Below are experts of layer 4 (counted from 0) of a mixture-of-experts language model. Rows are named up (a neuron's input weights, with its number), down (a neuron's output weights, with its number) and show model dimensions 96-191. Each number is 128 + 24 x the weight over its row's rms, rounded and kept within 0 to 255.
Before each expert's rows: a language model's description of what the expert responds to. This comes from a sample of Wikipedia text that the model never trained on.

# expert 11
Numbers in table cells. Standalone numbers and scores in tables and stats, such as 10, 8/10, 4 – 5, plus column labels like Pts, MF.
up0 [145  96  77 144 153 128 112 127 160 149 135 100 120 126 114  88 138 123 146 183 100 113 136 142  80 106 121 124 142 125  82 126  99 104 145 103 140  80 127 102 103 150 148 154 113 107 162 110 107 132 104 131 128 148 170 101 126 128 164 141 129 152 167 150  75 149 128 169 135 126 106 143 117 139  82 156 152 135 117 102 145 134 140 145 148 148  67 132 128 131 170 142 157 126 103 127]
down0 [ 80  97 104 135 144 140 172 148 120 129 133 111 169 151  64 150 200 127  76 111 101 173 126  99 163 165 118 133 124 131 145 122 152 140 137  93 133  87 167 132 122 121 115 120  99 114 107 147 126 132 117 135 154  76 143 146 123 136 109 144  98 117 136 122 119 125 110 121 105 144 165 143 173 127 112 137 132 168 121  89 123 142 158 122 113  93 111 111 141 150 133 120 118 124 136 139]
up1 [ 89  97 121 106 129 130 141 107 108 138 143 147 118 124 141 168 116 118 102 109 147 155 118 149 107  87 126 115  92 154 130 125 104  81  91 132 183 147 149  99 177 106 132 109 131 175 124  94 159 149 147 107 126 137 123 121 165 141 137 168 111 138 138 144  90  94 106 153  96 154 171 165 106 130 148 125 122 118 116 118  80 167 112 122  77 121  94 135 107 151 126 111 145 137 103 116]
down1 [109 130  92 124 108 150 121 127 116 144 117 174 134 144 125 126  84 154 116 145 151 127 100 156  77  81 167 130 146  96 115 139 112 126  93 125 140 147 142 185 142 107 141 161 117 115  90 141 172 132  95 111 173 131 134 128 151 125 144 110 148 129 118  96 129 155 144  82 120  64  84 112 121 112 157 151 169 138  70 132 110 111 138 112 126 143 133 156 113 137 122  86 144  95 129 155]
up2 [161 127  85 150 121 121 161 153  52 143 142 141 131  83 158 148 100 105 131 114  82 139 118 149 134 140  89 123 109 126  99 129 112 156 144 118 140 149 126 131 153 147 111 137 117 182 153 116 147 163 153 105 117 148 103 158 169 147 144 137 104 146 164 132 112 107 116 152 120 125 171 117 114 152 107 122 117 120 118 131  87 161 130 149 115 121 116 107 151 112 145 126 130 130 107 131]
down2 [ 88 143 140 117  90 157 140 133 104 127 145 137 146 158 139 120 116 149 123 116 108 118 123 148  84 140 115 104 129 130 163 104 166  96 138 140 127 127 163 116 124 107 138  95  85 170 128 132 115 113 133  88 123 129  89  83 151  95 155 110 187 142 182 161 129 132 123 109 124  95 152 112 132 171 127 132 120 148 126 130 167 102 118 115  87 159 151 139 114 145 130 111 161 133 131 121]
up3 [ 80  91 158  96 153 120 123 144 149 115 115 120 108 120 163 149 168 106 135  91 121 136 122 118 113 177  98 139 137 152 121  79 136 168 131 112 105 122 100 114 141 120 138 146 110 152 168  99 167 110 105 132 133  78 174 129 137 130 147 185 156 166 107 109 141 124 113 118 128 134 110 101  80 114 133 147 181 141  91 104 154 123 159 101 120 146 162 126 107  95 133 143 165 122 120 180]
down3 [118 186 130 150 112 172 142 156 110 140 117 122 159 145 125 123 114 156 117 146 122 154 137 123 117 141 163 106 148 138 101 106 158 112 121  76 123 155 155 148 141  94 111 152 114 143  67 140 104  97 127 165 127 141 133 161 146  87 133 150 144 113 135 145 128 152 107  83 165 106 159  75 119 143 121 125 131 174 134 141 106 102 152 111 118 101  93 178 105 106 115 170 146 138 157 114]
up4 [151 134 151 183  95  89 150 171 117 167 116 174 111 149 110 179 139 101 159 113 124 140 126 143 129 128 138 131 151 104 161 131 157 126 132 149 137 118  89 126  93 109  73 138 114 116 120 117 111 132 125 114 133 129 119 120 133 136  91 103 112 128 100 110 110 122 187 120 126 132 187 113 141 140 106 154 129 139 130 126 103  89 103 128 128 126 134 179  84 132 136 125 117 144  86 157]
down4 [160 146 121 175 145 137  78 143 120 136 120 136 103 149 140 144  94 171 154  90 145 133 103 122  93 107 178 163  76 163 154  93 117  99 144 134 136  94  96 153 103 121 112 138 135 117 131 134 130 119 139 145 128 161 148 145 106 141 148 130 167 124 114 150 114 108 125 117 161 158 146 165 121  97  89 150 176 128 172 113 124 137 155 125 102 160 164 108 135 120  89 107 164 130 109 110]
up5 [105  84 124 124 108 146 163 114 132 106 130 101 118 111 150 114 140  76 136 135 121 166 125 111 159 137 120 133 151 141 113 113 135 106 103 117 146 120 112 140 140 137 110 141 151 135 133 125  98 110 124 106 142  78 116 108 135 158 143 132  94 130 130 109  88 121 118 163 118 131 105 108 142 174 104  88 143 118 163  84 123 123 152 126  94 143 124 109 148 136 159 131  87 167 127 109]
down5 [116 155 111 152 134 140  95 112 141 166 106 129 130 138 125 125 148 153 135 111 123 154 112 109 124 109 152 176 138  82 115 154 124 108 187 116 130 123 153 113  90 124 129 100 104 132 121 127 140 129 141 139 131 158 110 156 140 155  86 111 121 125 118 126 152 119 115 111 114 142  80 103 136 141 124 141 158 114 152 145 128 111 121 124  88 112 148 148 108 122  66 162 131 142 122 126]
up6 [106 151 140 152 145 171 104  96 139 166 155 117 154 117 137 128 138 162 103 108 141  89 165 136  77 139 126 121 145  82 175 180 120 141  90 167 111  97 139 144 106  80 133 109 140 119 114 131 158 110 163  70 133 113 117 163  94  91 178 162 129 133 152 120  61 124 136 116 126 182 142 144 128 140 131 155 111 155  94 117 141 154 158 101 133 117 142  99 110 122 141 120 163 118 105 129]
down6 [145  77 114 124 135 140 147 165  81 114 141 120 140 147 117  81 112  97 148  99 154 155 126  92 104 127 134 163 167 151 142 119 102 128 102  86 107 116  90 118 210 120 142 141 161 120 154 113 150  82 133  99 128 153 143 149 113 145 127 115 120 108 124 103 130 145 114 155 120 146 104 107 116 122 198  97 125  98 143  97 136 127 168 103 124 169 140 125 129  95 153 153 118 128 129 144]
up7 [143 131  96 141 159 123 172  98 166 129 127 127 159 147 138 162 106 155 120 138 149 129 149 114 166 131 115 129 111 131 130 131 106 125  79 118 144 108 108 108 177 156 124 115 165 128  91 124 106 142 146 125 112 138 160 111 131 123 154 152 118 126 106 160 140 150 178 132 129  89  89 140 130 141 123 163 135 175 131 132 141 135 102  91 144  66 119 131 154 118 168 155 102  98 137 131]
down7 [140 163  67 110 155 138  78 122 141 109 144 157 138 137 131 120 121 118  97 144  93 138 117 110 108  91 127 153  79 168 127 139 119 123 148 132 134 115 149 137 131 125 144 157 117 117 114 152 134 129 114 117 138 195  89 164 122  72 108 153 185 171 120 132 129  92 140 123 118 128 136 115 121 108 101 113  84 151 166 166 157 124 117 118  90 171 110 130 155 156 111 127 103 104 106  61]
up8 [136 109 120 101 154 160 119 167 129 185 147 130 108 153  90 142 123 128  98 135 112 165 131 129 105 113 180 149 137 130 154 130 143 162 103 157 116 112 139 143 144 102 138 141 129 100 121 132 135 122 159 155 174 140  95 122  92 125 131 153 132 130 119  87 150 116 135 153 126 102 104 117 114 104 103 150 121  93  79 100 138 118 148  93  93 162  98 122 142 138 135 105  94  82 123 140]
down8 [152 128 136 146 134 121 139 136 102 169 161 138 119 127 109 114 154  97 187 136 192 160 144 133 120 128 107 159 149 106 111 142 151 160 101 143 126 132  99 134 116 130 116  97 133  98 153 161 140 133 155 120 131 131 144  95 112  92 146  92 157 117 150 134 170 108 100 163 113 151 131 148 109 117 106 199 133 130 113 146 124 144  95 119 116 127 157  79 147 156 118 113 110 175 100 152]
up9 [144 106 126 142 119 134 149 128  97 107 120 167 144 137 136 117 149 147 153 103 117 137 109 149 132  84 129 166 180  94 162  98 178 129 148 105 179 127 104 132 149 138 119 127 131 138 139 144 130 111 110 105 133 107 122 131 124 129 171 145 164 129  66 120 160 126 144 119 103 128 112 133 170 117 152 124 107 126 144 162 106 127 182 144 133 126 101  91 108 118  95 125  90 149 146 116]
down9 [167 120  96 114  73 119 160 158 115 129 159 139 118 148 126 137 103 122 161 126  85 121 103  90 124  97 122 161 116 109 120 109  80 104 113 113 115  77 120 124 167 109 131 118 118 158 153 118 142 126 161 182  92 129 130 109 133 124 109 143 175 124 144 147 117 142 127 152 124 114 133  92 127 110 110  98 134  99 121 132  99 126 140 116 122  98 116  99 158 137 145 135 133 139 144 172]
up10 [152 121 139  85 145 137 111 130 155 140 141 175 107 148 133 134 149 118 186  91 111 167 108 128 117 119 139 188 165  94 121 125 112 132 152 152 158 113 106 140 109 128 119 163 157 115 138 121 119 144 108 141 166 134 117 124 161 128 157 149 120 137 145  82 142 143 141 101  80 107 158 123 138 129 120 140 124 150 101 131 106  91 106 136  85 139 153 144 137 127  81 124 184 150 127 169]
down10 [ 77 113 144 122 132 106  88 137  94 106 111 132 124 148 154 124 133 138 179 154 156 149 108 117 114 134 156  97 135 117 148 105 121  98 123 114 113 137 128 133  92 112 164 125 142 123 127 147 113 120 146 112 131 147 148 103 119 150 124 133 176 107 168 148  85 105 149 118  85 105  94 107 188 128 111 140 140  93 141 145 105 127 139 148 109 120 193 129 160 132 108 154 147 130 146 159]
up11 [138  97 127 157 111 109 162 156  93 147 121 138 149 102 120 123 154 114 128 121 119 160  80 132 140 133 153 101 114 153 107  92  86 124 140  86 146  89  92 152 122 135 139 125 127  99 135 141 174 112 115 169 118 121 158 122 114 161 164  92 124 152 129 128 105 140 131 120 103 151 117 159 141 113 101 143 102 139 144  96 108  94 131 164 104 153 158 142 145 101 148 128 149 128 116 144]
down11 [152 155  93 195 136 130 113 114 108 129 148 165 127 100 125 144 123 123 153 147 116 107 128 137  81 119 114 121 200 130  93 107 148 126 110 117 131 134  79 145  90 127 115  99 136 147  94 129 150 167 151 161 108 116 131 119 100 163 121 178 105 128 121 111 141 157 138 130 125 107  75  88 132 126 116 141 177 170 110 123 132 131 126 101 123 133 136 128 106 144 135 116 135  94 121 131]
up12 [159 126 137 105  88 168 112 135 187 123  97 154 106  95  95 166 153 143 126 106 141 159 107  98 144 118  96 143 143 128 116 124 156 114 138 132 162 124  97 120 102 123 126 125 145 157 126  79 100 131 144 131 162 120  70 107 133 145 138 104 187 166 150  72 114 124 132 122  97  91  94 115 117 133  88 151 169 131 155 131  97 131 123 144  97  87 128 103 167 149 108 120  89  70 118 120]
down12 [126  99 143  94 124 144 127 154 110 110 131 138  97 135  96 113 154  96 130 124 106 123 100 102 152 153 106 133 107 198 119 136 168 149 129 106 158 133 117 145 118 108 138 101 178  96 127 134  85  89 142 164 110 152 130 126 128  71 133 177 111  94 123 139 115  87  87 116  87 123  90 103  97 132 115 142 141 106 118  88 141 134 109 154 137 100 139 113  91 167 135  72  97 132  88 139]
up13 [106 107 127 129 110 156 142 141 104 127 181 136  94 144 102 162 156 133 102 124  81 107 127 135 141 158 137 141  85 131 119 105 146 175 133 134 111 156 145 160 139  93 139  97 143 100 153 115 134 114  83 139 119 152 142 114 131  95 113 145 131 132 127  91 129 122 176 103 133 129 143 142  99  85  78 205 123 154  95 127 172 148 144 150 107 101 112 103 162 123 158 147  98 138 103 155]
down13 [188 149 140 117  66 114 133 170 176 111 162 128  93 132 119 121 143 101 105 109 146 118 162  82 118 144 168 114 124 132 125  85 138 138 106 160 180 152  54 154 154 110 120 176 171 131  92 120 124 113 154 152 125 151 107 100 146 129 148 127 154 152 145  87 194 130  98 151 139 138 176 141 180 116 122  89 128 139 146 122 140 123 132 155  97 125 101 109 140  91 118 106 142 129 134 105]
up14 [169 130 129 104 165 133 110 127 136 137 119  83 144 111 175  90 131 119 159 136  97 117 120  99  81 123 152 110 140 166 168 123 103 168 118 125 161 123 114 153 137 102 101 158 113 182 125 105 114 143 169 107 121 153 113 168  88 119 165 158 118 157 168 148 119 142 134 117 116  92 131 163  94 126 111  98 165 132 143 151 120  96 130 108  72 102 105 134 104  96 136 143 101 135 118 132]
down14 [115 141 141 133 125 165 137 101  97 129  98 132 130 152  97 174 118 118 102 134 115 177 138 102 122 110 141 136 112 148 136 127 115 109 114 131 102  96 139 132 127 137 118 129  94 130  78 161  93 115 127 106 116 141  91 138 162 129 108 143 121  83 121 193 149 119 109  94 124 106  92 116  98 129 124  93 129 132 143 131 136 103  92 126  96  96 170 134  94 138 123 172 113 159 153 126]
up15 [144  94 118  68 106 136 122  82 130 140 107 145 138 114 147 167 116 126  89 158 181 162 114 146 110  98 120 125 124 115 114 174 119 121 127 137 119  83 134  92 137 105 116 110 121 122 145  95 139 153 195 137 132 115  90 144 141 106 163 139  94 171 128 144 145 164 151 156 112 120 106 112 127 188 116 106 127 140 164  72 122  69 162 152 121 105 115 148 162 123 100 146  71 115  91  92]
down15 [132 130 163  40 115 130 125 113 102 146 108 151 100 120 133 105 140 110 152 137 109 141 150 160 156 139 121 116 126 114 105 136 100  92 124 141 111 107 118 117 139 148 110 177 167 118  95 100 136 190 109 126 117 110 117 130 184 113 151 121  65 110 125  60 105  78 142 125 134 108 147 134 113 132 102 122 156 105 132 118 143 152 154 143  99 143 132 186 131 131 139 134 144 145 100 101]
up16 [133 150  98 153 112 130 145 141 163 112 123 122  84 145 196 149 150 132 100 113 103  91 149 199  82 128 175  60 116 130 149  96 100 119 148 103 172 100  94 161 144 143 156 155 127 130 177  98 148 160 123 153 149 120 140 121 190 176 128 136 118 143 152 161 141 127 116 132 128 161 109 124 120 143 126 140 116 100 156 107 126 119 101 152  78 122 106 135 123 140 112 129 126 121 129 116]
down16 [128 130 144 146 120 155 134 125 147 118 142 113 127 100 115 141 112 169 113 126 126 114 144 134 133 130 116 114 115 134 111 143  93 134 126 109 130  87 118 200 131 114  85 111 133 156  98 143 134  70 107 137 139  98 116 155 149 163 142 121 144 139 132 140 159 112 139 117 128 134 118 134 109 149 157 181 169 170 178  99 114 186 120 150 113 130 152 107 161 149 113 134 121 150 134 116]
up17 [126  96 103 154 169 174 109 151 107 181 118 150 139 127 167 129  65 110 113 174 109 140 118 160 120 127 170 147 139 138  97 120 139 121  98 122 138 118 119 108 146 133 159 125 104 119 125 138 153  95 110 133 151 102 135 137  94 138 145 139 130 121 105 104 131 103 126 167 140 124 125 127  80 118 158 149 120 120 125  81 139 151  91  92  75 126 165 106 100 141 116 121 116 137 124 157]
down17 [175 112 129 126 125  84 134  85 117  97 156  89 146 168 124 159 115 151 163 145 174 130 121 162 105 110 123 129 130 149  92 129 106 155 130 157 148 142 107 124 189 116 108 152 135 164  89 144 121 106 134 110 139  76  96  98 142 134 111 152  87  99 121 116 185 119 131 126 140  99 126 101 135 145 123 148 142 151 116 107 126 152 116 120 122  87 118 143  98 112 132 142 124 108 123 127]
up18 [130 126 109 145 167 155 130  88 154 139 149 132 122 125 105 122  58 113 119 136 131 111 132 194 147 118 104 105 163 124 127 153 130 120 147 139 140 113 119 115 117 101 166 116 146 136 129 117 136 161 119 127 133 117 123 133 140 135 131 128  98 109 150 136 155 117 141 117 107 108  95 127 115 109 145 147 138 116 107 150 127 117 132 139 114 108  65 167  74 137  90 144 167 139 101 117]
down18 [112 108 101 120 155 121 141 104 125 153 139 112 139 125 190 165 145 145 171 164 126 133 126 138 129  93  77  62 101  66 168 145 133  71 139  88  94 133  66 129 127 124 119 135 102 122 145 106 130 102 107 129 114 129 170  80 105 125  89 123 152  98 129 145  91 124 110 111 142 162  62 162 150 123 130 113 156 118  96 105 137 139  99 147 127 150 144  86 111 109 146 120 139  81 123 104]
up19 [161 116 111  98 132 129 127 113 127 146 180 130 120 144 159 119 100 132 166 136 108 182 125 127 122 134 152 168 163 139 141 117 119 148  94  88 166 132 135 146 141 141 152 101 159 121 145 106 137 128 158 157 128 110 137 115 114 123 155  63 130 117 134 163 167 116 153 152 117 106 115 121 119 122 143  90 120 110  98 153 126 138 175 122 147 134 126 159 128 117 121 100 130 168 134 116]
down19 [157  95 113 125 174  99  98 166 153 127 118 116 121 141 139  95 126 103 118  83 123  98 123 109 145 121 150 119 115 162 131 119 147 133 160 139 125  88 131 155 150 142 147 136 123 109 102  95 147 124 161 141 119 120 130 148  89 129 134 138  86 104 171  94 157  87  91 115 135 154 121 145 153 126 123 122  85 118 165 125 157 142 148 121 116 128  78 161 103 167 150 144  97 156 156 164]
up20 [131 128 125 139 128 176 130 183 128 136 103 126 138 106 101  83  95  87 152  81 142 103 105 133 137 110 107 121 169 129 135 131 154 106 125 145 129 143 162  99 120 130 119 116 147 118  95 127 104 113 132  85 137 107 115  98 122 133 118 127 110 106 206 112 140 102 135 149 148  98 139 122 143 136  96 146 142 142 198 153 143 152 153 110 121 132 137 141 157  96 132 129 118  87 113 131]
down20 [129 116 160 141 137 120 144 100 141 161 138 174 147 136 123 127 137  96 145 124 107 115 146  99 172 134 127 169 125 140  71  97 127 131 154 165 100 135 157 115 145 125 131 120 105 153 187 145 114  80 142 109 120  87 138 142 149 145 124 132 116 137 133 100 113 124 119 139  90 155 105 153 132 105 132 192  83 158 139 145 118 182  79 124 169 114  77 151 118 132 144 123 142 135 133 117]
up21 [141 134 115 130 111 131 136 151 139 154  85 111 119 102 126  93 149  96 115 186 124 115 146 120 140 156 122  97 120  96 125 137  96 163 119 137  90 113  92 108 119 103 154 128 149 119 153 117 143 103 136  92 112  93 141  82 147 110 136 108  44 115 120  75 126 112 115 107 175 129 121 142 137 135 133  74  91 133 140 107 121 132 100 102 117 124 140  92 132 111 115 165 166 122 127  99]
down21 [129 135 117 126 120 131 115 132 168 136 126 148 143  74  94 116 143 144 154 106  97 118  60 129  93 142 140 173 104 119 104 138 112 154 129 161  92 113 104 113 158 129 106 129  52 132 139  85 152 177 133  93 137 190 149 138 159 150  91 152 132 145 123 119 146 165 175 111 183 120 146 108 105 163 136 118 120 180 154 111 116 136 115 113 113 159 174 150 117  99 124 165 103 123 120 172]
up22 [139 172 112 152 166 142 136 141 158 163 140 130 130 114 110 127 125 128 105 136 118 141  82 118 144 114  80 114 113 131 138 195 101 133 155  92 169 125 146 119 121 134 141 112 152 123 168 127 107 141  82  79 152  98 133 171 152 152 177 122 149 134  99 123 140 134 134 114 132  89 147 156 139 134 108 171 166 153 128 111 132 137 116 111 132 100 184 133 134  82 144 142 109 142 135 142]
down22 [112 119 140  89 129 159 147  96 191 151 143 131 164 182 161  83 113 146 131 173 190 143 129 137 125 102 155 140 105 166 104 116  94 161 142 114 160 136 103 117  98 141 142 123 106 111  98 130 132  96 105 154 109 127 108 155 113 136 132 132 129 145 115 111 157 107 106 130 158 127 129 119 133  81 100 159 143 126 150 122 160 122  93 167 139 155 126  94 148 122 164 115 103 126 129 124]
up23 [190  94 138  97 115 145 108 148 107 173 119  88 118 142 149 159  98  99 144 113 128 140 136 175  62 139 114 125 122 127 141 130 120 132 122  77 111 179 113  94 141 118 127 111 127 116  90 153  97 156 178  90  83 118 112 109 138 163 144 119 154 115 114 101 169 144 127 161 108 127 106 153 133 132 102 122 142  96 163 170 103 108 115 136 132 151 126 140 155  76 146 125 146 123 132 131]
down23 [116 147 158  84 125 116 153 119 158 139 159 107 110 181 123 142 111 117 110 191 130  99 117 108 115 146 139 133 157 141 150  98 179 147  95 115 156 113 162 136  94 135 137 149 133 135 105 163 167 126 136 152 114 143 135 146 150 154 127 144 154 125  87 171 144 124 137 136 159  92 151  97 115 163 144 129 119 142 100 129 128 121 110 157 124 131 129 104 107 138 129 107 136  69 111 123]
up24 [ 96 118 147  88 111 142 125 128 142 124 127 126 123 137 126 144 113 127 149 129 134 134 148 144 116 138 141 126 107 160 107 142  97 119  92 118 121 161 174  83  85  88 115  91 149 118 156 105 128  77 176 153 133 116 107 178 137 130 144 156 154 163 101 135 134  95 134 115 129 115 153  87 148 120 116 106 181 124 139 116 101 183  99 134 141  96  81 102 151 139 130 130 160 164 147 132]
down24 [100 172 160 102 112 134 108 100 105 107  94 172 103 115 102 149 126 105 108  87 127  85 151 104 116 124  99 149 131 152 157 118  97 130 113 155 119 118  97 108 167 154 122 119 144 149 100 133 133 141 120 127 111  57 151 117 166 136  97 126 137 130 111 114  93 153 118 160 130 140 149 148 145 123 153 102 131 122 161 127 140 124 106 141 142 149 134 151 101  83 109 130 171 142 183 149]
up25 [ 66 146 145 138 111 122 145 105 127 135  94 126 106 150 149 169 136 130 123 144 116 122 111 140 101 146 121 147 126 102 139  79 117 135  65 145 136 131 138 172 107 130 107 129 133 105 126 134 137 138 122 178 102 131 106 158  74 113 171 155  68 117 126 155 155 140 135 146 121 169 134 136 143  89  81 108 143 112 153 101 117 134 134 122 124 107  87 111 140 128 149 119 110 135 114 124]
down25 [141 150 129 125 126 159 142 154 137 115  94 151 108 133 135 146 112  86 156 105 125  99 143 149 137  97 124 132 132 157 127 134 123 120 112 107 143 154  96 109 109 117 127 116 104 118 156 143 105 132 122 130 118 116 113 136 125  98 118 107 144 125 149 120 142  86 165 104 148 157  72 120 104 111  94 105 141 131 167 104 137  90 147 110 137 104  92  88 138 104 140 139 133 153 153 107]
up26 [158 126 133 141 132 165 160 169 110  89 137 136 102 122 127 153 111  70 153 146 119 126 102  99 145 138 141 115 113 159 145 147 110 113 114 173  94 106 141 145 114 137 169 132 140 104 128 138 131 125  98 145 127 129 123 164 111 122 132 126 117 123 149 114 150  98 112 142 124 159  99  93  86 121 142 137 149 117 117 132 176  86  95 105 128  74 114 161 139 110 125 122 140 112 133 137]
down26 [145 145 113 118 149 102 136 142 124 135 147  89  87 143 128 126 131 114 130 113  96 146  99 131 100 103 123 114 109 134 133 166 114 102 142 149 165 131 156 161  97 118 159 125 132 128 152 136 102 123 123 205 105 111 123 134 139 142 121 119 129 146 112  96 105  74 104 133 114 152 112 116  89 145 116 157 132 133 136 118 113 102 124 103 127 116 128 111 120 119 125 126 134 134 105 162]
up27 [158 125 140 128 159 154 129 120 145  85 182 134 163  85 103 128 119 112 141 129 140 160  85 128 118 138 147 112 163 163 159 103 136 105 110 134 125 123 151 169 114 137 145 131 140 154 158 134 115 142  78 141  68 113 165 139 126 140  93 112 155 173 126 144 213 131 166 112 173 114 111 164 179  99 153 127  87 118 111 106 120 127 108 116 112 145 172 126 152  83 154 101 120  79 121  90]
down27 [127 130 115 143  90 125 115 116 130 152 143 143 135 126 179 120 135 130 132 111 124  96 121 203 137  88 127 120 118  98 156 146 132 112 130 130 133 148 148 127 131 138 133 165 120  97 138 146 128 106  88 138 140 119 107 123 147 113 118 107 146 106 138 129 107  87 107 116 111 112 110 144 148 114 149 126 113 109 145 179 172 130 121 100 104 172 124 108 137 159 135 119 141 117 125 110]
up28 [169 112 123 177 156 131  72 125 106 136 122 143 140 132 135 177 100 122 139 113 119 115 136 183 137 182 147 113 134 130 106 162 147 152 127 109 109 176 116 129 155 112 134 146  83 150 131 105 152 127 158  97 166 110 124  91 163 144 119 174 109 124 126 154 117 113 114 139  92 103 118 122 154 122 105 109 150 156 171 174 115 104  92 107 152 152 120 114 113  84 131  99 127 179 109 107]
down28 [130 151  91 121 117 134 153 133 101 160 131  95 134 188 106 137 131  96 125 154 159 170 155 142  88 112  87 124  92  96 102 147 102 122 107 105 153 163 111 119 121  99 108 129 146 121 111  98 160 116 162 117 124  99 116 125 116 132 138 154 111 119 140 145 111 163 165 162 111 111 141 116  98 171 122 106 113 109 147 158 136 132  84 128 118 127 134 125  87 112 125 137 120 156 143 149]
up29 [162 152 119 130 112 130 135 143 105 165 143 154 113 176 117 157 106  93 104 136 130 130 137 172 142 170 142 130 137 141 151 124 132  98 135 105 149 147 131  92 155 178 135 138 107 153 163 100 103 146 141 117 111 145 135 111 113  95 123 159 100  98  93  97 135 111 121 193 149  93 154 152  95 116 147 105 129 143 135 120 130 128 159 149 177 120 110 176 102 154 111 141 139 137 152 104]
down29 [104 140 113 153 149 126 150 140 120 165 118 115 111  80 144 130 166 127 101  99 144 152 104 126 127 165 154 139 135 111 124 106 139 107 158 169  94 146 151 107 119 140 111 137 157 166 106  83 128 115 147 124 136 107 149 159  87 131 106 135 144 158  92 110 154 115 145  97 134 113 167 145 121 154 127 122 135 133 159 127 141 143 114 114 110 119 137 167  95 120 114 127 166 102 160 157]
up30 [147 175  89 177 191 108 151 110 103 168 153 106 113 115 122 122  99 126 127  89 160  92 138 162 115  87  90 116  96 113 141 137 117 143  76 140 166 140 121 100 107 132 115  98  95 140 158 126 123 127 141 140 125 118 118 129  99 134 130  81 143 143 114 107 121 114 182 129 127 146 162  97 151 148 108  91 137 123 122 142 141 116 119 140 106  87 102 103 137 123 108 126  96 131 138 128]
down30 [108  53 124 130 126 145 134 127 102  93  94 146  91 134 144 122 126  99 115 137 127 132 105  90 149 111  83  99 117 126 125 141 144 103 126 132 135 151  83  80 130 120 158 123 121 141 110 118 120 154 102 125 121 150 126 132 100  96 138 161  99 134 171 174  95  97 151 148 107 136 153 117 149 112 143 121 103 139  74 135 122 125 136 111  57 137 161 120 134 122 128 121 114 151 142 127]
up31 [143 108 150 115 159 111 125 122 132 122 155 109  96  90 148 117 172 151 114 133 156 108 127 175 109 115 127 125 112 146 135 125 102 117  74 103 145 146 136  96 132 153 137 127 113  99 150 109 132 105 148 148 132 105 141 151 134 129 107 144 108 149 102 139 114 124 112 111 189 122  91 151 132 160 126 137 164 115 120 102 166 107 127  79 189 174 126 139 123  96 142  94 124 146 119 105]
down31 [149 127 131 134 175 108 141 102 112 149  99  98  92 101 149 138 114 127 118 119  92 106 130 171 124 117 102 136 106 148 183 129 103 155 126 129 103 131 157 143 116  69  97 114  64 131 142 180 107 121 115 128 131 157  81 101 139 107 128 170 127 124 126 101 140 115 154 103 142 144 134 137 109 126 142 160 166 128 139 126 142 113 122 155 120 127  68 131 120 132 144 108 129 131 113 103]
up32 [119 163 128 142 134 106 161 138 160 146 146 103 148 119 145 101 117 112 150 122 119 132 135 145 128 164 143 124 113 178 123 114 114 113 110 118 131 122 102 133 100 125 188 119 122 107 122 151 147 179 137 107 155 123 133 102 116 132 152 119  69 105  98 156 135  96  92 119 117 153 116 115 111 122 101 139 167 162 130 176 156 115 167 129  73  90 107 100 151 111 146 119 202 119 149 116]
down32 [127 172  79 109 155 150 128 130 146 156 141 128 142 143 100 153 155 159 114 117 104 141  81 131 121 117 112 123 158 121 159 172 143 131  91 130 157 170 142 105 150 127 138 142 143 131 132 103  98  70  97 146 135 106 149 141 119 143 109 133 133 123 137  84 133 108 177 128 176 103 109 141 123  98 139 139 111 126 109 104 154 120  90 179 169 119 143 124 141 134 100 127 164 113 142 151]
up33 [147 116 125 133 111 129 150 156 147 126 109 146 159 131 136 125 144 118 108 126 158  99  95 122  85 160 127 123 149 102 190 105 125  74 107 115 174 134 162 121 104 117 125  97 119 146 147  92 172 125 136 175 131 131 132 152 141 123 175 161 159 144 117 159 133 149 150 164 112  78 136 165 107 110 127 146  92 111 151 112  95  66 111 128 147 122 113 126 138 123 146  77  99 101 105 115]
down33 [114 108 142 161  75 136 141  76  53 131 147 139 123 184 105 116 140  98 119 155 140 134 180 122 166  97  88 129 103 101 109 126 115 185 167 131 117 170 143 134 130 143 106 130 122 163 118 144 131 124 148 133 136 114 127 176 107 147 139 117 159 142  97 140 106 119 107 105 128 168 117 135  72 112 115 145 150  89 132  78 130 137 141 117 114 129 108 113 147 110 102 119  92 126 115 122]
up34 [182 170 140  98 131 140 168 130 123 113 141 110 132  91 116 106 124 112 127 176 167 114 116 146  80 110  84 111 127 126 149 105  97 135 159 140 140 130 147 131 157  95 143  91 108 138 150 118 143 107 184 142 124 115 105 142 154 144 158 127 135 170 153 154 157  92 137 117 131 134 136 150  98 131 111 145 106 125 108  80 129 161 177 174 140  95 105  91 131  91  72  85 107 118 141 127]
down34 [108 131 128 102 146  87 142 127 150 178 103  98 129 140  92 145 110 126 103 132 150 130 151 127 106 120 114 124  94 168 143 109 137 100 108  80 106  91 138 153 130 121 129 170 117 164  98 137 122 127 118 152 134  99 174 140 122 114 112 151 142 138 135 113 113 154  98  80 122 174 145 134 144 110 140 119  98 171 140 104 122  96 143 109 109 140 110 112  84 129 122 140 121 128 150 149]
up35 [115 134 118 153 129 117  72 119 109 137 172 149 146 143 103 110  98 106  95 123 150 126 112 174 102 172  80  76 121  67 120  99 128 102 103 146 140 133 161  65 146 149 147 155 149 134 154 126 178 149  79 130 102 114 148 115 123 122 128 156 122 114 138  96 120 100 150 128 141 114 156 107 148  71 142 114 140 124 143 126 124 118  96 111  87 166  92 141 144 117 127 100 145 158 111 137]
down35 [152 152 150 117 136 159 121  66 122 127 148 143 118 151 131 114  86 123 100 136 161 150 128 132 146 187 155 129 116 113  97 115 144 113  90 113 167 153  94 121 146 122 145 166  78 128 150 174 155  78 167  94 109 119 116 119 116 143 117 132 119  78 102 151 135 128 105  76 176 124 109 112 181 100 128 162 124 163 104 152 153 161 126 143 146 126 130 125 140  92 103 126 124  94  93 112]